Weights of a small mixture-of-experts language model, trained from scratch on English Wikipedia.
Size: 16 layers, width 224, 46M parameters.
Experts: 16 experts in each of 13 layers, 416 Mish neurons an expert.
Training: a variant of SOAP for the experts, 331M tokens.
Below are experts of layer 10 (counted from 0) of a mixture-of-experts language model. Rows are named router (the router's row for the expert) and show model dimensions 168-223. Each number is 128 + 32 x the weight over its row's rms, rounded and kept within 0 to 255. Numbers have three digits each.
After each expert's rows: a language model's description of what the expert responds to. This comes from a sample of Wikipedia text that the model never trained on.

# expert 4
router:078142115159109130132086110104128092176081082186145119103122054132140147131203137150113117090146103158133063153141128126176099111107058132123143112114104171113125111166
Description: Word-initial prefixes such as un, re, pro, inter, plus hyphens, opening quotes or brackets, and line breaks in lists or tables.

# expert 2
router:144120101087121140114185115128192116188147145131069139133069108100126159139189119190062089126095078099122063197129091181133199110131151162068169114181129115114110129157
Description: Capitalized first syllables of personal and place names, often Romance, in lists and tables, such as Mar, San, Car, Par.

# expert 9
router:107107129080110117177132122152123104154168102151118175080113109145146125163110160182119072148170093138121102133140157115147208090102087092118128091137170160091118131128
Description: Noun endings and abstract nouns after an article or possessive, often followed by of or in, such as -ation, -ment, tendency, cost, role.

# expert 6
router:099108061124130066144188114130126150143175173103127104160092086086153189163156085182081099044146124109126133112145158148121138087106126121066133110118136144078151093208
Description: Single letters and short pieces such as M, b, ab, ob, Ch, often mid-word in proper names and titles like Rainbow, Eastbourne.

# expert 1
router:121134097062124103138186121139124140123130121127133174168093096092177146181120123117086128108128143117095114165134131127104183121119143189122171066169098167134065150237
Description: Tokens in football and other sports contexts, mostly league, cup and club names and career tables, e.g. Premier League, Segunda División, NCAA.

# expert 14
router:120080175099088152140122086143113172100146117097089101116161081173146129138157083158110087105158095098073055165126113124099135099141080119112098099116112173063116127157
Description: Compass directions and motion words in route and action descriptions, such as east, north, back, off, along, went, moved.

# expert 8
router:142140120114060159144179118132136156195121102134096121129153129109166164136145112142090064056123174143111097182160110140127164132134135163115101147139100134115107121195
Description: Words in names of countries, institutions and regions, such as United, Royal, National, American, University, New South, plus non-Latin script bytes.

# expert 15
router:068084178125056104110181097143147137158142125150087070104136090093122174095133174113094075153093097085116137094132106159124133122117092114101108051123139165075141091134
Description: First lowercase fragments of ordinary English words split into pieces, especially p, circ, exp, int, as in porch, circuit, intensified.

# expert 13
router:107110089064091115114145110137144137114194072160075114135143114112168156164125139154100108113146136169149146166099159216105152158050120107186127109135135146045138118159
Description: Digit pieces within numbers in coordinates, statistics tables and dates, such as decimal fragments, years and degree or minute signs.